{
  "init_std_router": 0.00989,
  "lr_mult_o": 0.887,
  "final_lr_fraction": 0.02
}
Below are experts of layer 3 (counted from 0) of a mixture-of-experts language model. Rows are named router (the router's row for the expert), down (a neuron's output weights, with its number) and show model dimensions 0-63. Each number is 128 + 32 x the weight over its row's rms, rounded and kept within 0 to 255.
After each expert's rows: a language model's description of what the expert responds to; "raises" lists some tokens whose logits its average output raises strongly, later layers aside. This comes from a sample of Wikipedia text that the model never trained on.

# expert 9
router [130 136  94  79 164  96 162 104 111 185 136 147 139 118 162 127 191 111 175  92 106 131 106  82 152 120 148 125  95 152  96 111 121  49 157 125  88 147 151  94  70  81  88  95  24  72 117 120 184 121 130 105 171 118 113 161 131 149 149 133 148 134 186 126]
down0 [ 93 162 101 102  87 155 122  78  93 162 144 162 152 126 181 153 110 104 157 165 138 192 102 143 180 100 166 148  98  80 150 150 122 114 132 113 111 126  84 139  98 183  96 109 130  94 118 179  81 164 117  78 109  97 127  98 168 185 153 163 134 132 128 130]
down1 [145 149 119  87 113  94  56 153 139 142  71 119 116 125 183 102 119  82 145 123 113 187 169 184 105 116 104  59 161 164  72 134 130 113  63 127  87 200 149 161 125 147 105 117 163 138 143 124 155  53 150 127 131 119 157  89 186 160 164 143 130 111 154 139]
down2 [120  57 134 167 155 160 119  94 178 161 129 107 154 120 158 105 174 145 112  76 101 107 131 156 133  81 245 103 135 176 119 147  98 129 143 132 168 114 152  73 143 178 115 144 181 130  80 112  57 129 175  84 146 125 115 158 103 122 108  83 115 123 126  49]
down3 [161  99 148  42 129 187  84 130 127 114  81 146 115 127 148 119 125 130  82 117 153 103 123 171  98 201 108 140 144 159  91 121 155 139 121  94  66 145 117 108  85 149 128 125  88 121  96 102  92 105 164 113 141 128  87 133 148 148 153 108  54 117 126 197]
down4 [ 93 163 136 155 144 159 110 150 113  96 161 125 142 188 184 151 128  86 101 174  97 145 170 128  98 169  87 188 135 180 137 152 175 160 129  84 110 121 185 173 150 191 131 106  88 127 115 202 195 119 148 133 110 107 100 160 142 124 144 142 168 138  83 133]
down5 [111 162 120 106  87 157 150  85 114 122 194 116 170  64 173  93 104 151 158 113 151 127 121 130  97 120 193 119 122  84 131 123  50 174 147  40 123 104 124 142 105 136 153 180 160 109 157 125  64 145 110  58 118  93 101 163 131 186 147 131 160 106 163 177]
down6 [ 98 130 129 161  52 198 144  83 135 137 124 163 111 119 144 156 148 116 136 131 195 167  88 220 137 143 123 136 138  67 122 100 128 146  84  83 172 154 151 122 145 199 146 115  96 128 163 158 169 127 109  98  82  69 129 111 130 143 150 147 147 144 144 119]
It responds to: Name-final pieces, suffixes
raises: "ised", "oid", "ales", "ite", "ically", "ian"

# expert 17
router [103 128  90 109 129 147 117  91 166 138 106 171  94 134  62 118 120 140  53 178 109 132 187 103 101 110 132  89  94 101  83 124 123 108 159 145  99 153 171 151  74 132 157 139 167 128 158 151 106 117 102 104 110  95 181 101 113 137 141 138 157 179 182 151]
down0 [ 94 127 234 116  69 146 152 127 101 130 104 153 108 141 131 134 136 150 180 115 105 183 174  52 140 157 160  71 176 214 151  82 135 104 186  87 151 147 124  86 153 123  94 167 140 184 157 128 121  90 156 126 127 139 118 154 107 187  77 192 122 120 114 173]
down1 [142 147 220  71 151 124  33 166 117 119  56 136 125 143  67 132  81 159  96 132 143  98  97 117 136 132 119 108 123 122 101 120 130  93 113 134 138 108 138 131 134 130  87  87 136 105 149 158 140 136 136 152  77 133 106 126 167 136 118 138 192 166 127 145]
down2 [114 129 145 104 126 137 141 138 121 134 163 119 153  76 167 132 155 154 185 161  69 152 128 138 114 138 119 113 175 104 187 139 138 150 170 122 163 138 112 150  91  89 109  38 136 102 191 154 117  90  70 158 150 128 118 120  74 134 156 129 107  28 157 156]
down3 [109 138 152 105 125  96 164  36 141  85 145 173 151 118 149 102  83 156 101 175 150 147 128 171 105 108 156 133  77 171 109  99 128 117 140 194 155  88 171  73 132  77  77 179 179 125 126 106 120 108  87 138 139 202 125 109 120 104 111 121 108 153 152  70]
down4 [141 119 137 156 121  93 124 151 108 110  99  85 117 159  73 101 144 115 115 144 138 167  90 141 122 136  75 142  88 127 119 131 153  49 167 143  68 118 112 129 101 132 119 142 188 108 182 123  89 121 146  77 131  75 174 176 152 117 139 114 143 101 140 161]
down5 [108 147 128 124 144 110 124 160 139 173 160 146 148 117 124  70 148 128 152 124  99  84 124 154 115  68  82 143 148 105 111 132 148 167  84 164 139  92 111 129 114  98 109 221  81  71 142 130 140 145 138 145  90 117  83 137  87 118 111 134 165 107  69 177]
down6 [186  84  64 167 136 107 182 155  86 120 117 189 119 117 108 165 114 140 158 174 129 102  82  90  88 166 145 169 110 147 127 127 128 196 131 126 117 174 124 146 134 210 109 126 177 120 119 134 171 146 142  92 139 169  93 163 117  52  81  85 174 115 141 100]
It responds to: Nations, government, politics
raises: "?", " (", "("

# expert 19
router [ 98 119 149  96 158 169 137 171 141 155  93 119 122 125  98  41  87  84 119 148  72  94 144  99  40 154 126 134 101  67 159 135  81 123  88 117 104 152  85 148  94 156 147  81 158 105 145 158 128 120 133 138 116 199 108 119 135 137 161 104  97 119 121 145]
down0 [100 108 149  83 155 123 155  90 166 138 113 116 120 118 119 132 113 107 126 204 118 146 156 172 104 142 124 137 131 131 173  80 192 162 119 154  73 101 171 113 138 143 142 154 160  62 102  96 119 132 172 141 146 100 135 125 157 103 174  77 146  80  37 158]
down1 [174 182 132 148 162  99  69 138 106  44  86 175 165 106 164 134 129 139 117 117  45  67 180 116 199  69 137 109 135 119 140  81 128 150 134 112 129 104  71 126 131  91  74  89  91 107 124 176 174 155 127 110 161 148 164 181  72 171 125 104 166 103 101 141]
down2 [112 106 161 125 117 122 118 190 124 177 144 158 182  90 128 185 160 146 164 167  96  67  90  71  96 129  73 125 136 118 148 100 115 114 148 127 120 133 162 146 131 142 110  86 158  88  85  75  94 109 149 133  53 105 111 133 114 188 117  89 126  84 124 150]
down3 [180 141 115 116 130  67 123 132  96  78 142 113  87 117  89 131  98 192 131 134  38 143 141 122 168 120 144 131 157 129  96 119 156 116 123 184 170 141 119 131 180 166 138 109 114 166 135  98 188 105 110 174 124 122 124 135 118  59 115 115 102 101 113 137]
down4 [ 98  62 128 168 160  99 139 123 187  93 130 116 125  87 145 151 137 123 124 176 103 155 127 106 181 137 123  91 164 132 171 140  60 106  89  68 129 189 151  93  69 119 108 123 122 111 138 183 135 120  86 131 123 124 115 116 140  97 161 114 127  99 137 164]
down5 [115 114 122 138 135 135 130 102  76 152 126  91 133 106 134 215  88 132 143 113 164 178  29 140 130 147 175  97 124 182 151 107  98 101  90  98 119 171 175 102 153  90  96 125 159 101  38 161  87 180 109 143  95  64 139  86 184 137 135  95 142 102  79 125]
down6 [159 156 121 194  56 162 163 157 128 126  90 103 111  89 120 146 140 192  92 144 159 131 114 152 159 154 151 103 124 168  99 173 166 137 161 128 102 142 207 171  71 122 159 121  75 113 105 144 150 146  51 134  64 188 117 161 150 125 145  54  84 132 144 123]
It responds to: Common abstract nouns
raises: ";", " of", ":", ";\n\n", ".\n\n"

# expert 2
router [134  96 130  85 111 183 166 153 138 136 150 129 119 122 119 117 131 173  77 137 115 138 139 140 158 188 146 157 126  98  96 157 138 143 165 149  76 211 125 118 105 128 147 165  74 174 128  84 115 114 126 143 154 102  87 120  92  81 116 128 128  64 130 127]
down0 [ 95 134 109 175 135 159 140 176  94 122 141 165 129 143  91  96 149 100 138 149 142 101 155 158 140  86 151 160 128 143 153 148  68 185 163  95 126 158  99 130  76  34  76 138 125 119 223 116 111  82 116 132 112 224 133 131 128 147  79 162 122 128 106 109]
down1 [ 88 123 101 119 121 132 132  81 189 130 161 110 115 123  60  59 113 137 112  99  99 131 161 124  54 185  76 103 113 134 113 116 153 142 133 140 144 152 120 177  77 153  88 117 120 150 144 147  73 124 137 155 159  91 181 120  93 138 133 127 195 138  63 196]
down2 [133 150 121 114 164 174 178 121 112 157 163 148 148 102 127 145 145 140 124  98 131  71  73 130 103  91 143 133 103 176 115 135 146 152 117 159  55 130  32 129 106 157 134  82 114 128  83 101 139 153 127 153  96 120 138 105 142 166  78 151 108  72 116  88]
down3 [125 171  98 133 130 120 129 106 162 161 147  81 117 141 133  83 134 105 152 150  95  73  91 123 152 147 129  94 153 126 151 115 179  97 164 125 103 109 131 158  97 123  86 102  93 104 120 113  88 132 154 157 179 111 157 144  88  92 100 123 173 132 143 165]
down4 [147  94 143 105  54 170  99 113 130 104  89 120 150 167 151 107  95  94 157  83 116 186 163 103 125 150 154 125 164  69 108 170 186 104 142 152  97 109 121 143 143 116  83 139 137 208  88 127 138 181 128  89  42 133 162 116 152 163 130 130 204 102 135 107]
down5 [127 192 119 126 149 201 183 167 108  86 116 120 157 146 125 124 181 146 122 129 135 121 100 140 105 116 157 105  82  92  87 148 103 142  45 164 110 123 190  69  78 124 115 107 135 171 159 100 151 127  70 187 145 100 133 133 187 108 116 131 130 161  90  98]
down6 [122 117 152 161 150 133 102 153 119 128 122 115 117 127 129 179 112 120 157 147  74 134  79  90 161 123 125 108  84 144 178  95 105  90  40 112  61 162 138 139  89 134 153 154 116 190 132 182 140 120 116 151 172 132 172  88 111 141 152 100 173 162 134 136]
It responds to: Years and periods
raises: "7", "3", "8", "6", "5", "2"

# expert 12
router [121 127 123  87  84 156 176 146 113 142 132 130 109 134 115 116  99 141 114  96 149 157 135  98 138 214 113  45 128 218 135 111 104 107  72 132 123 114 127 140 132 128 149 156  40 129 127 127  70  93  81 123 218 126 156 113  94 126 171 120  74  92 119 129]
down32 [151 157 140 176 174 152  86  84  89 178 104 153 158  65  85 142 123 152 127 167 125 139 133 205 177  36 139 141 152  64 123 113 119 111 176 143  96 140 122 115 105 129 134  93 224 116 152 154  93 156 147 101 125  71  84  89 123 156  99 110 126 136 191 145]
down33 [144 155  47 153  83 150 137 194 145 162 136  95 165 108   8  84 116 115  87 168 132 158 124 140 131 168 109  58 167 124 139 117 123 186 130 151 100 157 136 121 146 143 117 184 134 155 126 140  88 127  97  87 116 148  97 141 166 112 147 163 103 211 114  77]
down34 [139 103 138  86 162  86 120  91 189 155 158 112  94  63  70 132 125  86 162 147 172 128 114 124  81 185 159 172 163  93 141 149  90 138 146 167 140 130 131 205 133 179 128  87 185 187 135  57 185 152 110 116 179 147 128 122  84  67 101 126 176 110 112 187]
down35 [ 92 166 132 127 133 109 146 140 163  84  94 160 140 146 158 130 118 116 114 108  77 155 115  83 119 158  80 151 124 170 111 136 111  81 154 129 102 176 145 106 138  38 113 184 148 117 103 102  76 115 152 119 129  56 140 152 145 145 157 163 115 159 109 112]
down36 [122  70 129  92 115 189  81 184 117 117 146 131 174 109 131 105 146 170  67  76 168 136 152 120 126 206 164 122 166 176  89 126 184  90 127 122  73 167 125 127 127 165 132 138 131 140 101 121 128 138 184 135 127 137  82 121  90 183  94 109 119 106 112 135]
down37 [ 99 106 218 151  89 154 133 161  60 135 127 163 167 138 161 110  84 128 143  86 114  91 103 123  74 114 181 168 132  56 185 160 177 133 152 138 139 157 144 162  72 129  78 106  85  83  69 109 144 145  92 125 115  73  72 139  79 172 105 136 108 134 172  87]
down38 [145 179 143 131 162 147 108 124 146 123 138 119 139 134 107 122  99 139 111 155  86 100 137 116 103 178  68 164 162 130 135 137 110 122 113  98 169 118 141 153 112 141 137 126 164  88  31 145 117 190  85  75 137  97 189 117 137 125 150 106 161 128 195  76]
It responds to: Prepositions
raises: " the", " his", " its", " those", " any", " this"

# expert 20
router [105 156 163 138 145 142 103  72 195 173 108  31 147 108 155 109 154 139 136 133 167 120 108 135 141 157 152  92  98  88 139 162 147 110 147 108  67 150 144 109 141 150 130 156 132  78 115  86 122  96 123  52 161 151 116 130 129 128  95 181 141 146 141 109]
down0 [231 132 146 170 105 148  98  95 106 109  96 109  88 115  81 146 130  70 143 176 114 108 145 145 116 120 155 144  85 121 131 183  98 147  68 115 120 113 130 127 144 119 113  94 150 101 179  87 110 163  83 151 189 142  99 137  80 130 119 138 134 171 143 145]
down1 [100 140 141 113 191 117  75 136 130 103 114  70 131 120 108 142  79  87 108 147 180 115 157 120 133 117 143 141 127 115 135 166 112 162  77 105 127 182 172 111 133 148 133 100 124 100 148 108 107  88 117  89 116 101  40 173 103 161 154 134 132 121 198 118]
down2 [ 90 102 131 107  88 139 135 125  92  66 154 121  93 111 122 120 161  75 116 116 147  80 121 152 132 144 158 147 109 119  89 124 118 123 139  90  95 145 120 121 124 174 100 139 145 123 107 104 179 127  34 103 150 136 149 146 111  67 137 151  87  89  79 128]
down3 [178 150 124 182  62 109 106 100  54  27 170 146  67 133 155 179  91 127 140  98 123 111 100 168 168  41  96 160  85 132 198 145  62 175 130 132 172 106 148 153 124  74 158 150  91 107 158 107 119 122 111  77 106 109 143 100  58 192 126 116 142 142  52 113]
down4 [146 167 121  98 149 113 103  99 172  67 120 117 122 136 108 192 141 171  97  76 141 128  95 165 150 115 158  87 177  90 187 131 113 171 169 140  82  52 180  43 118 135 160 112  97 134 116 127 145 172 119 156 127 140  78 118 119  85 181 139 115 103  49 111]
down5 [111 139 112 126 145 172 194 136 133 138  67  89 130 131 124  79 108 168 123  79 129  80  85 135 180 148 126  94 134 143 137  93  87  93  37  99 124 145 128 129 175 124 136 118 129 127 127 111 146 151 106 116 149 121  99 156 115  92 120 114 107  88 114 106]
down6 [150 167 147 113 110 166 142 143  69  89 107 105 121 164 158 174 154 171 146 122 119  95 161 173 142 111 125 109  98  90 148 107 159 119 129 173 162 171  90 134  91 143  85 125 117 162 146 168 100 152  79  68 138 193 120  78 179 142 117 157 105 161  96 149]
It responds to: Spaces in tables
raises: "ire", "199", "96", "90"